{
  "n_layer": 14,
  "d_model": 512,
  "n_experts": 64,
  "experts_per_token": 4,
  "d_expert": 128,
  "d_shared_expert": 0,
  "activation": "swiglu",
  "moe_layers": [1, 3, 5, 7, 9, 11, 13],
  "router_score": "sigmoid",
  "normalize_top_k": true,
  "routed_scale": 2.0,
  "balance_loss": 0.0126,
  "balance_bias": false,
  "init_std_router": 0.0171,
  "lr_router": 0.000249,
  "n_head": 4,
  "n_kv_head": 4,
  "head_dim": 128,
  "vocab_size": 46242,
  "norm": "rmsnorm",
  "norm_place": "pre",
  "norm_eps": 1e-05,
  "positions": "rope",
  "rope_base": 3500.0,
  "rope_fraction": 1.0,
  "qk_norm": false,
  "attn_scale": 0.0884,
  "tie_embeddings": false,
  "parallel_block": false,
  "init": "uniform",
  "init_std_qkv": 0.0197,
  "init_std_o": 0.0,
  "init_std_up": 0.0197,
  "init_std_down": 0.0,
  "optimizer": "adam_variant",
  "lr": 0.000667,
  "lr_mult_up": 1.39,
  "beta1": 0.9,
  "lr_head": 0.00578,
  "grad_clip": 2.0,
  "warmup_steps": 348,
  "schedule": "wsd",
  "decay_fraction": 0.71,
  "decay_shape": "pow",
  "final_lr_fraction": 0.05,
  "batch_tokens": [65536, 131072, 262144],
  "seq_len": 512,
  "doc_mask": false,
  "train_tokens": 651400000,
  "steps": 4765,
  "dataset": "wikipedia_en"
}
Below are experts of layer 9 (counted from 0) of a mixture-of-experts language model. Rows are named router (the router's row for the expert), gate (a neuron's input weights, with its number), up (a neuron's input weights, with its number) and show model dimensions 384-511. Each number is 50 + 15 x the weight over its row's rms, rounded and kept within 0 to 99.
Before each expert's rows: a language model's description of what the expert responds to. This comes from a sample of Wikipedia text that the model never trained on.

# expert 40
Description: Inner word pieces of place names and surnames after a capital letter, such as Knaresborough, Warsaw, Worsley, Glasgow, plus Robert.
router:39 67 68 62 56 48 54 35 50 46 71 29 52 54 55 49 63 67 22 59 53 60 49 51 50 59 37 32 51 48 48 46 49 64 39 18 65 58 51 53 32 71 19 36 53 16 58 35 75 40 45 63 47 34 44 52 66 68 59 63 65 55 48 53 31 52 77 48 36 98 41 51 46 56 09 50 38 85 58 56 39 43 57 66 41 65 47 52 75 57 60 35 44 47 66 50 49 58 59 41 37 55 32 55 34 38 08 58 62 42 48 82 51 62 81 42 74 45 19 59 70 68 58 68 67 41 47 40
gate0:35 58 54 47 49 38 51 37 51 55 83 72 22 86 64 62 43 61 64 31 35 68 12 63 57 64 42 52 53 57 52 54 32 64 50 43 56 71 45 65 52 42 56 83 58 59 16 51 48 58 67 17 37 46 42 37 48 57 25 43 55 41 27 66 40 48 49 62 27 68 32 61 57 46 32 50 23 60 62 54 53 46 55 65 61 61 70 46 54 45 43 48 53 57 70 44 65 31 52 39 66 36 19 53 48 50 55 61 69 59 45 59 41 60 66 35 65 56 46 46 39 51 64 37 51 59 73 61
up0:41 63 82 68 51 63 56 73 49 41 66 38 42 72 64 61 59 62 74 76 52 21 39 40 35 56 43 42 76 57 58 65 45 80 69 49 41 70 34 55 68 39 71 60 59 42 56 50 43 46 37 50 47 42 61 52 41 43 62 33 59 30 44 29 27 63 14 58 33 43 14 66 52 56 36 43 74 56 75 41 75 53 61 46 32 48 55 60 42 66 10 48 58 46 59 48 28 42 36 68 74 58 23 52 41 76 43 65 37 50 78 58 59 54 60 13 56 67 55 41 45 44 59 46 70 71 74 45

# expert 7
Description: Articles and possessives opening a noun phrase, such as the, its, His, and possessed nouns like company's, university's.
router:10 43 49 46 87 28 66 51 53 36 46 34 58 56 38 67 53 88 30 39 53 62 57 92 13 51 51 54 48 46 21 64 59 48 52 27 74 51 55 83 42 36 57 40 72 46 55 43 44 56 45 45 19 52 60 43 63 58 71 61 99 44 27 18 53 43 76 57 58 72 51 49 41 54 55 58 68 64 57 75 42 52 40 74 57 63 27 65 54 54 66 70 30 49 54 53 70 49 74 18 71 53 21 57 33 64 54 37 66 54 60 61 47 45 62 53 62 48 62 79 59 74 57 63 58 45 82 48
gate0:43 65 54 33 68 32 62 41 83 38 16 58 46 41 25 51 52 77 55 35 43 70 66 75 26 50 45 49 39 33 25 65 40 50 37 53 80 42 62 67 53 57 56 60 44 34 29 48 49 51 45 46 43 61 65 35 50 58 70 36 81 41 40 69 66 57 49 51 54 46 48 20 56 65 67 54 46 63 64 56 46 64 61 58 68 66 47 55 38 45 59 78 37 65 26 64 76 15 47 40 69 43 48 32 61 46 46 33 43 65 37 55 56 42 64 73 80 27 38 57 52 57 53 48 50 18 54 73
up0:59 71 57 36 64 22 55 21 75 46 56 64 62 60 41 47 41 75 38 75 71 49 72 41 43 38 79 39 60 36 28 51 62 40 54 56 95 40 35 35 33 36 64 65 38 36 50 46 33 40 51 64 24 65 55 41 44 72 53 39 83 31 60 41 53 52 44 51 47 54 61 36 58 69 55 47 61 71 32 43 47 71 66 58 50 69 52 64 38 37 33 60 28 63 52 51 70 30 67 36 80 14 29 40 28 34 48 49 67 40 50 43 34 30 81 75 71 25 21 51 50 53 58 56 58 39 54 62

# expert 10
Description: Nationality adjectives and articles before occupations in biographical descriptions, such as American, British, Trinidadian, and the before footballer or politician.
router:12 54 60 35 80 57 63 46 32 33 63 27 74 41 26 52 61 99 28 73 43 32 47 81 63 31 38 53 69 58 40 43 60 36 48 28 59 40 65 65 52 44 36 30 81 50 51 34 42 53 44 61 48 46 61 49 61 40 65 40 99 60 46 28 49 23 72 50 63 80 48 32 51 48 57 41 53 63 49 62 56 40 50 61 64 64 29 48 47 64 67 78 52 44 51 41 76 70 64 53 43 59 29 55 44 58 47 46 45 50 55 61 56 65 61 68 69 50 53 93 71 59 60 64 29 48 72 51
gate0:46 57 59 54 57 56 42 28 62 25 25 44 60 57 60 37 65 51 51 28 44 50 47 44 61 22 52 60 73 41 46 63 35 60 70 37 36 75 58 50 56 11 61 69 47 56 61 42 24 46 15 62 38 70 31 42 36 44 25 17 53 89 54 52 41 25 83 63 50 73 59 54 93 54 37 54 45 60 51 84 60 39 66 54 37 46 46 67 46 30 40 53 54 29 37 32 72 60 60 35 45 84 25 74 48 47 33 58 41 59 51 41 57 37 22 53 55 22 48 39 44 41 28 51 44 52 27 30
up0:20 63 35 55 40 54 18 64 66 82 48 47 64 41 46 36 38 77 36 59 37 38 72 31 39 32 59 55 27 77 68 57 21 53 55 49 42 36 59 57 54 61 33 47 38 48 36 26 59 34 50 27 61 41 70 62 49 39 50 60 67 50 39 61 83 52 36 52 82 62 56 52 76 34 47 45 44 80 69 47 51 42 59 52 33 46 58 43 25 56 65 47 52 58 77 61 35 44 70 48 82 54 34 32 32 51 59 70 35 67 76 48 63 24 59 51 63 54 24 34 69 34 28 41 46 33 42 51

# expert 12
Description: Single capital letters starting a name or abbreviation, often after table pipes or line breaks, such as R, L, J, H.
router:00 33 36 53 74 36 51 67 35 40 69 61 41 57 52 49 37 82 30 50 44 34 55 58 12 39 59 42 84 86 44 53 56 74 53 38 25 66 61 53 36 54 43 48 43 33 39 53 62 53 46 57 12 46 46 44 68 78 72 53 64 62 54 16 58 35 70 39 60 99 56 83 39 55 33 30 48 78 32 58 49 54 37 77 76 69 30 42 49 60 55 59 44 55 47 53 74 41 80 63 66 43 48 21 46 50 54 31 50 60 50 63 65 28 69 38 50 36 62 61 63 55 58 73 66 34 43 28
gate0:40 60 85 37 53 51 59 43 37 64 41 56 33 33 39 29 27 36 59 62 30 60 27 37 42 57 52 53 43 55 25 30 51 55 30 65 29 49 61 44 20 53 51 62 39 35 64 43 25 40 49 67 27 31 42 51 73 58 57 52 48 31 29 25 52 34 28 61 61 61 45 62 41 74 27 26 60 59 56 66 58 52 16 41 54 59 30 59 42 50 37 62 60 60 68 57 72 47 67 50 51 59 28 40 63 27 38 63 41 54 74 55 47 54 53 62 41 62 63 57 29 53 73 74 45 57 41 70
up0:49 41 27 87 55 79 26 45 45 56 42 66 58 63 62 51 61 55 68 57 62 65 39 49 66 89 42 47 34 54 64 54 86 51 64 46 51 35 75 94 82 44 64 39 63 65 46 19 86 52 32 57 66 56 45 46 57 31 54 30 49 81 61 51 29 69 65 42 38 40 52 72 61 43 42 63 67 37 34 45 41 55 46 47 44 40 65 73 54 27 62 42 45 47 48 33 40 39 37 49 71 64 37 56 51 68 50 32 56 29 41 61 49 54 49 43 68 66 43 48 57 31 73 46 54 24 44 58

# expert 50
Description: Job titles and role words before a person's name (President, manager, chairman, coach, incumbent), plus by/as/under and name-table pipes.
router:29 48 58 40 77 61 51 71 55 43 67 11 72 59 45 41 51 74 46 27 41 54 40 45 36 30 65 29 76 61 38 61 45 28 43 18 27 53 47 51 30 39 19 44 76 72 56 40 32 34 53 63 49 51 23 45 32 50 58 53 99 69 53 46 38 28 65 43 43 99 47 49 62 32 39 62 56 51 48 57 42 69 57 76 44 61 25 75 58 69 54 54 37 41 40 53 82 68 95 59 28 65 23 59 33 38 20 33 45 54 58 44 53 57 75 67 68 44 63 75 69 52 50 46 51 40 42 34
gate0:37 48 42 36 71 42 57 59 50 53 57 26 54 32 38 68 54 30 37 42 50 38 43 57 62 24 59 26 40 58 49 56 47 33 46 43 48 46 28 60 40 23 70 39 78 71 33 63 41 48 73 29 60 39 69 81 47 53 55 48 41 44 51 35 57 45 62 54 41 61 65 56 67 57 48 60 54 54 56 47 90 64 51 14 38 84 57 74 63 79 70 60 60 35 27 51 73 51 53 66 27 41 13 31 60 68 31 40 23 74 24 49 72 26 39 64 50 49 55 43 63 81 47 54 23 52 54 55
up0:60 72 34 59 65 28 44 75 36 22 64 29 15 40 74 47 73 70 78 29 14 54 41 57 60 77 36 47 58 45 53 75 65 55 55 61 37 39 40 73 82 55 21 61 39 53 52 66 46 31 33 60 69 54 29 54 25 41 64 52 42 58 73 38 55 48 59 44 42 42 76 55 45 50 06 54 14 42 44 50 34 90 46 75 65 72 61 71 51 48 50 49 55 46 29 29 37 74 56 54 35 31 41 37 49 74 40 29 37 47 53 37 51 73 38 51 37 51 59 72 26 44 43 45 56 57 23 65

# expert 39
Description: Line-initial dashes, pipes and decimal digits in sports infoboxes, career statistics and results tables, e.g. .0, -, Goals, Third Division.
router:07 61 63 58 70 55 29 54 43 44 68 42 47 59 42 48 54 49 53 34 46 40 44 86 21 29 27 52 36 52 52 47 63 42 77 56 59 54 65 55 42 62 50 34 65 29 50 35 57 37 52 45 51 36 55 61 50 44 50 53 96 55 47 41 33 43 71 48 62 99 55 52 46 63 41 48 67 65 71 69 38 62 45 87 36 73 40 48 56 51 68 50 60 39 45 47 74 81 78 31 52 46 44 52 43 47 58 50 36 66 60 63 61 40 60 55 46 53 32 73 73 69 76 61 51 43 52 55
gate0:54 60 41 31 38 77 45 70 57 41 93 57 58 46 65 16 54 46 39 32 37 35 31 64 43 41 24 41 31 33 46 69 40 66 50 62 26 43 61 49 36 65 46 53 80 52 69 74 41 55 60 47 56 50 40 59 57 64 23 22 76 51 61 52 38 33 59 50 85 64 54 26 36 47 51 55 69 57 57 40 03 33 70 70 43 85 24 90 42 42 58 78 50 65 48 24 56 43 56 40 43 38 32 71 51 36 43 37 42 72 40 47 41 45 38 39 63 27 74 59 69 65 48 71 50 64 59 62
up0:35 69 59 64 55 50 43 47 58 62 42 40 43 53 58 62 74 28 63 62 44 40 47 32 54 38 40 62 77 71 26 61 58 94 52 58 52 43 39 67 36 31 40 63 59 21 47 30 62 48 87 43 40 42 35 40 29 65 53 42 54 65 37 40 46 65 49 60 24 64 82 47 55 75 19 31 33 34 55 49 65 47 19 75 46 48 75 77 30 48 86 44 30 80 69 53 38 51 61 40 76 30 53 40 45 36 61 63 57 77 58 47 70 63 65 39 47 48 41 43 30 62 74 53 56 28 44 54

# expert 56
Description: Prepositions and verbs right after was/is in biographies (is of Nigerian descent, known, joined, studied), plus Early life and Personal life headings.
router:00 47 79 65 62 55 56 74 46 52 53 47 63 49 33 55 76 93 51 56 45 33 64 75 64 36 35 56 61 61 13 40 68 36 45 43 66 64 62 43 43 56 31 53 55 40 52 50 47 53 71 72 34 38 47 26 60 52 83 49 85 62 49 36 43 48 26 50 42 82 55 50 37 71 36 34 54 58 39 66 46 64 43 63 71 77 33 34 36 79 59 56 71 47 54 60 79 43 51 56 36 37 36 55 52 40 36 54 40 38 60 57 45 61 50 46 63 54 52 70 65 79 35 59 44 54 58 41
gate0:33 33 53 65 47 45 52 60 63 37 57 58 57 77 57 46 67 45 35 59 61 32 50 44 60 55 37 22 48 47 14 17 40 55 51 44 49 39 69 54 79 22 68 83 56 74 46 45 64 51 24 31 64 59 62 71 74 36 61 46 65 83 30 59 37 24 22 42 38 59 64 79 65 52 51 56 43 39 52 33 59 43 55 55 57 81 76 41 34 54 57 43 69 30 78 31 51 54 68 56 73 57 29 37 56 51 46 27 52 39 40 78 59 62 66 45 47 55 23 44 51 35 63 75 46 44 55 54
up0:64 47 34 36 35 33 25 72 46 47 51 48 70 64 55 58 59 64 49 49 57 47 54 49 64 49 42 38 66 67 49 42 57 55 61 63 34 63 59 45 23 58 50 52 49 74 54 31 61 81 28 48 50 72 35 55 63 56 68 47 63 42 38 32 37 35 66 47 44 48 41 79 32 51 42 50 51 67 45 77 52 49 54 56 66 63 43 54 66 45 44 61 74 49 29 41 69 49 51 47 50 33 49 60 61 50 49 42 45 32 65 43 56 26 67 58 52 60 35 40 33 36 80 32 68 28 30 49

# expert 54
Description: Indefinite articles and following words after verbs in sports results and descriptions, such as a, an, consists, won, approximately.
router:00 45 40 49 62 33 35 63 61 25 61 30 51 43 47 63 49 92 45 49 30 46 54 65 40 33 38 25 46 88 41 42 61 53 33 25 47 74 40 55 46 53 49 58 51 54 53 35 46 29 60 58 53 52 53 40 51 30 66 52 91 69 48 69 35 74 65 41 19 82 68 66 56 41 37 40 41 51 42 49 42 76 22 78 51 56 42 66 84 58 59 87 36 44 44 51 49 67 75 39 42 49 40 40 30 66 39 30 52 44 38 59 38 60 69 44 38 58 67 53 68 55 49 38 45 46 43 28
gate0:12 66 47 66 98 44 40 61 72 45 52 82 47 41 47 65 51 46 00 43 60 47 46 40 57 41 27 35 40 61 47 48 75 49 45 44 31 15 57 88 68 68 68 37 41 58 43 22 49 47 32 70 68 49 42 37 43 42 65 70 45 56 38 40 52 47 46 41 53 67 45 37 58 66 34 46 37 51 53 54 45 73 24 71 47 64 63 58 47 56 34 61 56 60 57 62 35 33 60 62 60 64 64 69 41 38 46 85 35 37 54 57 42 61 59 51 28 54 87 66 34 66 56 53 57 28 57 53
up0:35 57 74 19 51 65 30 66 71 60 61 31 73 54 46 57 44 47 48 55 64 30 19 27 35 31 58 27 35 40 55 75 48 51 61 40 45 39 52 48 20 58 32 35 57 40 76 46 36 57 14 71 58 61 35 41 44 67 53 59 34 69 42 38 29 36 38 27 41 56 56 82 51 75 45 33 49 44 62 62 55 74 17 17 29 33 41 31 67 15 54 60 27 70 35 35 70 32 35 67 27 52 56 34 65 69 45 67 30 55 56 67 53 69 54 48 70 36 57 45 52 47 35 63 36 47 50 44

# expert 16
Description: Line breaks, dashes, pipes and zeros in infoboxes, stat tables and career lists, plus field words like career, information, Personal.
router:08 76 48 71 43 48 57 40 55 28 38 45 51 53 57 48 60 86 39 53 38 62 74 39 27 39 48 56 60 58 54 44 56 43 49 51 57 56 68 49 63 47 16 46 53 42 57 44 48 25 85 60 41 59 29 63 38 55 58 45 99 59 49 39 56 56 53 53 52 99 79 40 46 79 30 64 49 48 45 65 40 58 67 63 54 64 46 32 50 82 43 54 43 53 48 41 65 66 65 59 52 26 39 49 43 38 40 40 28 41 68 47 49 55 68 63 39 36 52 62 64 76 36 69 32 27 38 41
gate0:42 49 45 43 49 87 68 76 45 43 43 67 51 70 50 26 70 82 40 61 37 73 32 33 24 54 42 53 57 36 30 46 52 37 36 29 59 38 70 44 36 68 42 58 60 64 51 56 59 63 52 55 66 44 50 36 63 36 61 63 75 43 36 29 34 45 61 49 57 51 51 30 10 68 62 50 40 49 61 40 48 45 50 40 42 70 45 37 34 46 64 51 42 53 33 13 84 55 62 28 54 39 48 53 44 57 41 78 42 44 47 39 31 49 88 62 45 60 48 61 52 32 28 80 48 57 46 44
up0:67 22 52 57 46 52 52 52 67 77 70 47 71 70 35 57 41 46 75 70 38 41 48 57 61 79 66 60 63 61 63 69 64 71 51 57 34 31 33 73 36 32 61 41 50 81 72 56 65 54 50 49 29 61 46 51 36 51 38 49 32 35 53 71 44 64 29 33 65 28 45 51 66 44 46 33 51 48 59 42 58 33 27 79 47 22 78 46 52 28 48 74 82 30 87 69 34 52 49 48 34 66 64 41 34 53 50 34 43 71 47 39 76 63 35 48 56 57 57 64 60 62 78 41 74 48 75 39

# expert 25
Description: Mid-word pieces of non-English names, especially Slavic, Persian and South Asian, such as -ić, -eyn, -us-, -ani.
router:38 39 60 32 91 16 57 63 48 47 33 49 70 48 27 55 84 51 39 57 39 31 46 72 39 55 29 53 53 36 58 78 56 54 47 49 73 47 64 47 50 57 46 50 48 52 65 38 44 55 81 50 36 47 48 58 76 43 65 40 56 69 37 36 39 55 41 75 47 91 51 53 57 66 40 42 60 28 41 60 54 56 55 84 36 61 17 57 55 63 50 76 64 49 66 52 50 58 82 58 71 70 32 51 13 50 21 43 57 52 38 59 78 45 54 26 52 53 80 57 93 36 56 60 60 52 46 11
gate0:32 53 55 48 20 44 38 38 39 39 28 58 49 47 36 41 73 66 38 58 56 64 28 60 52 42 26 49 41 72 38 42 52 59 51 37 53 63 69 57 39 31 38 45 71 41 26 56 68 54 91 42 60 64 53 58 53 59 58 70 72 56 34 28 31 44 55 63 37 38 44 50 55 29 40 77 33 43 71 74 42 74 43 43 53 62 28 43 47 11 78 50 61 58 24 42 65 48 64 32 31 56 49 45 54 69 69 42 62 50 19 49 41 24 58 59 18 42 62 44 37 56 43 49 51 45 35 73
up0:39 23 57 49 65 62 46 73 60 62 54 40 61 72 30 66 54 45 31 69 55 51 72 44 32 51 58 39 68 66 64 67 63 26 51 42 25 45 55 27 67 48 75 56 44 51 44 45 67 41 00 43 31 25 82 36 28 52 47 25 49 27 49 59 51 65 64 69 22 64 48 27 31 54 39 48 57 81 44 65 55 34 35 68 57 49 54 55 69 56 37 55 54 36 81 52 71 39 43 67 57 84 66 64 67 56 85 50 27 58 71 45 73 79 58 83 62 55 28 47 38 59 61 47 31 62 72 47

# expert 58
Description: The article the or The, mostly after prepositions like of, in, at, before nouns such as first, United, same.
router:00 59 41 46 65 40 57 55 60 24 50 39 78 59 50 60 47 67 44 50 56 64 47 80 28 39 40 39 54 34 48 73 68 56 32 38 59 28 56 35 36 60 26 61 60 49 65 30 72 30 48 64 34 69 53 56 51 47 66 47 74 48 17 29 39 56 58 50 42 70 43 37 44 88 50 46 52 41 39 65 45 96 53 63 25 73 42 52 35 68 56 76 62 46 70 49 74 53 76 61 61 42 36 54 50 28 31 48 56 55 59 82 41 56 60 48 50 54 63 62 73 53 47 63 59 60 70 31
gate0:54 49 39 31 50 58 31 67 47 64 51 29 52 56 57 48 47 43 43 68 36 63 46 35 31 18 55 41 37 19 36 48 39 55 47 60 61 35 69 36 66 36 59 51 43 71 30 79 59 35 46 51 48 39 41 49 49 78 39 13 81 58 40 08 64 43 42 36 65 42 40 56 41 64 59 73 60 44 39 32 16 51 69 31 62 26 58 27 27 69 54 56 34 32 46 25 62 54 46 23 40 54 64 50 54 51 17 54 47 43 48 47 78 85 42 66 46 61 44 26 69 43 68 51 55 48 50 71
up0:31 50 54 11 41 64 27 76 45 27 62 43 65 71 61 68 47 48 30 44 54 62 27 38 50 32 62 29 52 51 34 58 47 56 41 70 52 20 46 56 55 37 56 46 57 65 26 47 52 36 61 57 49 35 73 38 22 64 74 07 67 40 26 40 56 52 45 36 59 38 36 44 24 49 58 67 64 27 61 32 46 64 47 49 58 61 42 43 43 58 70 57 39 43 49 37 34 25 37 48 49 65 56 55 51 81 27 55 53 27 49 77 56 56 49 92 42 58 57 31 52 50 51 40 68 68 67 38

# expert 61
Description: Short consonant pieces inside words and names, such as ch, th, b, k, in Pinchas, culprit, Honeybear.
router:14 47 72 54 64 39 37 52 54 55 72 44 43 45 40 67 59 63 31 31 27 84 44 47 45 37 70 19 43 61 35 46 39 50 55 15 76 49 32 56 47 58 45 51 69 44 54 49 69 73 40 55 50 51 67 44 51 34 94 39 63 73 34 25 54 58 44 37 51 91 55 54 17 55 29 57 56 58 49 70 40 57 40 65 34 87 57 57 45 95 66 65 38 43 61 29 71 50 63 69 37 48 35 57 39 41 63 50 53 38 49 51 42 47 45 66 43 50 70 77 56 48 59 37 46 46 14 57
gate0:36 56 46 44 46 70 34 64 65 24 76 66 65 64 70 46 78 72 66 31 41 61 78 59 40 37 32 40 52 51 68 90 46 39 21 51 41 65 45 61 29 49 72 38 48 50 69 72 78 34 51 38 45 72 71 44 90 46 70 30 70 38 60 46 69 59 34 62 40 64 66 61 57 44 46 43 61 40 37 78 41 40 54 56 44 42 56 58 70 48 52 34 50 57 48 46 52 46 59 58 67 40 35 35 62 48 54 49 65 68 17 71 51 53 58 71 50 51 45 52 52 26 60 50 59 33 66 56
up0:52 71 69 53 64 31 41 37 69 54 51 44 61 46 33 35 41 56 52 28 72 85 48 48 83 37 52 43 44 59 65 57 53 31 44 56 58 62 66 37 25 50 63 51 40 69 81 66 68 60 69 42 57 34 59 67 66 55 56 37 47 42 51 61 37 29 39 43 39 62 57 44 50 61 35 70 45 50 73 77 37 59 59 39 47 71 47 53 56 24 79 80 29 58 50 36 51 61 44 63 42 55 35 68 52 70 51 28 71 53 64 61 25 38 74 57 26 72 56 58 71 00 38 52 32 60 64 43

# expert 4
Description: Wiki section heading markup (==History==, ===), closing parentheses after taxonomic author years, and taxon suffixes like idae, ensis.
router:45 43 55 54 51 27 65 43 52 29 45 27 35 56 36 58 71 82 19 36 52 44 56 72 26 20 53 60 59 26 47 60 64 21 34 20 41 68 62 58 46 64 52 57 42 31 37 52 70 29 59 59 40 51 44 63 75 54 70 35 99 75 38 51 50 53 57 38 33 99 58 55 33 77 74 43 50 59 31 58 42 50 65 54 55 58 47 54 29 55 62 66 39 46 43 31 49 66 43 31 46 66 36 54 49 41 15 58 65 27 56 39 66 48 50 71 48 56 81 64 52 38 48 57 41 30 45 25
gate0:22 37 46 72 40 43 48 63 37 36 69 60 65 85 37 22 80 64 44 32 60 44 40 56 80 62 38 66 78 70 42 68 50 51 17 56 30 50 67 67 52 67 64 41 52 52 18 57 30 77 51 35 66 55 50 61 48 69 71 44 63 61 56 56 41 67 43 45 47 63 63 14 66 53 65 35 30 67 47 62 58 70 65 63 47 79 33 22 48 56 34 53 44 54 60 56 37 65 71 56 65 26 22 64 60 68 42 19 53 34 63 79 87 49 50 58 54 51 49 60 34 54 51 59 61 43 49 34
up0:29 46 95 38 47 53 28 48 55 54 46 51 41 63 66 58 65 41 57 62 30 53 54 43 61 43 52 56 29 66 31 40 34 65 44 71 72 43 78 55 39 57 48 30 83 31 46 54 58 53 78 67 35 67 36 67 42 85 48 53 54 29 54 48 70 56 47 67 27 63 45 49 56 55 63 71 58 54 81 55 51 78 61 56 35 55 44 46 35 49 46 36 54 73 59 59 53 39 53 76 49 55 55 33 30 39 51 68 55 63 56 58 63 42 61 76 60 57 57 62 51 50 43 64 30 74 52 47

# expert 27
Description: Determiners and pronouns after verbs or prepositions in narrative prose, such as turn a profit, pick a fight, gives him, from.
router:34 43 38 62 76 30 76 58 38 52 61 54 51 42 30 47 62 95 43 36 53 47 39 64 37 23 49 45 70 67 41 52 60 67 29 23 38 49 46 22 36 40 45 32 64 26 52 45 51 47 55 43 40 51 38 31 63 37 62 49 83 64 22 33 46 26 66 44 43 74 40 67 17 65 26 46 46 53 43 89 37 58 51 86 62 45 33 52 61 45 55 66 32 52 45 62 45 43 86 38 54 29 34 58 31 56 39 50 55 50 61 60 50 46 78 56 39 47 48 59 60 58 57 59 38 56 45 38
gate0:40 66 38 33 73 61 63 53 66 70 54 52 41 49 64 62 62 71 45 38 69 30 61 76 33 57 25 53 57 32 52 53 47 49 65 44 59 38 48 68 41 31 24 84 43 76 38 49 64 29 62 32 60 42 46 63 59 55 84 68 65 35 34 70 45 55 40 42 88 55 47 38 45 47 71 32 64 59 34 67 56 46 38 64 27 32 55 33 63 51 48 39 41 47 37 61 38 50 72 56 63 46 59 32 58 61 55 61 56 47 30 34 40 41 44 56 47 14 37 23 41 51 72 74 41 52 45 32
up0:59 60 55 55 45 48 66 53 55 56 30 53 64 43 68 42 38 46 68 54 57 82 29 55 39 49 57 55 39 47 40 52 47 63 62 65 35 47 34 63 71 52 60 41 34 47 53 64 32 59 33 26 47 34 42 57 41 18 78 73 39 30 47 44 44 52 25 58 37 48 53 35 75 49 56 33 61 44 55 24 28 34 46 20 54 52 48 40 56 54 53 23 24 54 41 20 55 53 32 37 46 37 73 65 43 22 56 37 53 49 47 62 38 59 40 41 54 57 35 70 25 20 71 24 66 64 32 59

# expert 48
Description: Measurement units, coordinate symbols and punctuation in numbers, formulas and data tables, such as ft, mm, °, ″W, g/mol.
router:36 41 60 50 82 56 34 75 53 48 49 50 38 57 23 65 54 88 59 52 49 48 22 38 31 27 59 51 51 44 45 57 62 58 56 34 70 64 53 50 64 47 34 54 58 20 44 50 24 46 68 64 36 49 51 32 56 49 51 32 96 71 54 27 56 43 46 48 61 99 53 26 55 64 32 53 64 51 48 68 38 54 48 72 59 60 27 40 17 58 57 71 61 52 54 63 95 45 70 46 58 37 49 42 45 53 52 40 59 47 70 32 42 54 45 59 28 54 24 38 74 56 71 64 57 47 39 38
gate0:58 43 56 63 58 46 45 20 38 40 51 47 62 72 30 75 36 60 54 17 48 72 38 64 52 51 36 42 61 36 54 51 39 62 55 56 68 40 52 48 37 26 34 41 55 48 56 47 66 39 65 34 30 25 58 58 41 57 59 59 59 57 35 17 56 38 46 30 50 79 54 50 46 44 48 15 76 26 62 34 65 33 40 39 42 68 66 61 47 20 46 59 43 52 55 57 84 29 60 39 54 38 44 37 63 56 49 64 60 72 22 45 36 34 54 33 62 26 65 39 61 70 60 71 35 41 47 60
up0:44 33 60 61 47 28 55 21 51 65 64 56 29 82 31 69 44 77 41 45 58 52 36 54 53 35 45 24 73 58 38 40 38 83 61 48 59 43 57 63 17 62 42 39 34 72 63 62 62 05 67 38 47 55 64 45 68 41 43 55 86 67 49 48 53 70 49 20 41 72 62 57 47 29 41 43 56 24 42 77 45 48 43 61 46 57 45 53 32 53 61 82 25 43 52 50 81 42 48 60 43 35 46 53 62 66 21 66 44 50 63 48 51 21 60 31 56 46 61 46 37 71 60 59 36 30 56 32

# expert 53
Description: Pipe, slash and line-break separators after names or numbers in league standings, election results and career lists, such as points and votes columns.
router:27 48 63 54 69 63 54 51 39 43 52 27 37 38 29 65 49 66 27 39 53 52 47 67 43 31 41 30 43 78 46 61 57 60 52 51 66 71 43 64 47 57 21 37 55 51 70 29 51 44 55 81 31 61 58 54 75 46 54 46 99 58 51 43 52 59 59 36 39 99 57 53 38 50 34 35 40 47 41 58 48 62 45 71 63 69 42 41 52 49 78 36 37 34 62 37 54 54 72 39 30 21 37 50 42 49 34 50 75 59 60 60 43 44 48 68 55 34 72 78 44 51 49 60 51 52 43 38
gate0:14 56 65 51 62 40 77 39 24 44 34 68 70 46 25 58 48 64 46 50 68 35 44 35 52 81 28 59 59 34 32 46 57 47 74 77 80 44 48 67 81 59 29 36 70 43 64 35 40 42 50 41 51 78 50 33 41 51 65 36 53 70 43 39 65 50 52 55 58 58 45 77 70 86 61 68 48 48 43 14 20 22 56 78 75 62 34 31 37 50 37 49 50 51 46 59 76 60 91 62 49 59 31 58 58 34 39 29 44 29 59 60 72 23 37 73 41 25 45 63 58 79 66 53 74 48 62 57
up0:55 63 68 62 40 69 42 29 45 60 43 44 37 14 45 88 53 43 65 58 36 81 68 40 64 45 73 49 41 56 56 38 44 49 40 33 18 36 70 59 58 38 40 54 65 38 42 48 60 63 53 48 58 64 57 40 33 42 36 36 51 72 52 54 41 45 60 27 61 51 39 52 31 39 52 41 59 48 50 51 66 53 42 27 56 46 65 54 81 42 50 49 69 63 51 44 48 75 33 47 51 34 39 65 63 40 30 36 65 40 49 41 60 46 47 45 47 29 59 26 68 54 63 60 52 70 49 50

# expert 62
Description: Line breaks, heading markers and table rows, plus words naming lists and tables: results, classification, statistics, See also, italics.
router:12 65 42 56 65 35 64 61 60 34 46 50 53 58 28 37 42 57 38 53 39 65 55 46 20 24 43 28 77 76 26 49 46 48 47 31 55 63 64 38 49 61 36 46 53 38 38 44 54 33 65 61 22 40 36 56 52 48 50 60 86 56 34 33 56 41 60 41 38 99 69 73 54 71 55 58 64 52 34 62 40 85 50 36 36 77 17 41 41 48 60 47 20 45 44 37 71 57 69 27 65 51 31 54 41 49 40 52 73 43 46 62 45 26 59 55 45 50 55 89 76 53 53 36 56 53 62 07
gate0:52 71 47 68 70 41 54 55 40 61 49 28 53 42 45 30 60 53 49 39 46 49 50 82 44 38 65 59 34 50 56 19 78 40 77 53 58 74 54 38 28 53 64 33 46 57 61 52 32 49 52 57 42 39 45 70 46 67 41 69 47 47 36 20 64 24 60 63 38 57 47 44 76 56 65 26 42 49 26 36 27 61 66 40 59 25 31 43 49 53 46 52 49 65 30 49 42 72 58 65 39 13 43 42 74 50 28 63 47 56 25 34 33 53 29 53 60 34 36 78 53 44 59 71 36 43 57 44
up0:35 60 78 58 45 71 60 55 67 45 49 44 37 42 17 45 65 68 35 75 37 39 54 44 60 61 47 39 56 54 73 58 59 39 42 52 58 49 26 31 61 96 37 63 41 40 83 40 68 50 61 39 38 16 55 55 53 39 64 79 63 58 47 46 46 46 48 46 61 43 50 61 46 36 83 59 36 41 43 32 59 57 69 57 48 45 52 52 50 46 37 81 43 80 51 54 27 50 55 38 53 48 59 38 40 24 32 61 43 42 33 67 17 58 50 55 62 47 36 70 64 71 46 47 69 54 79 50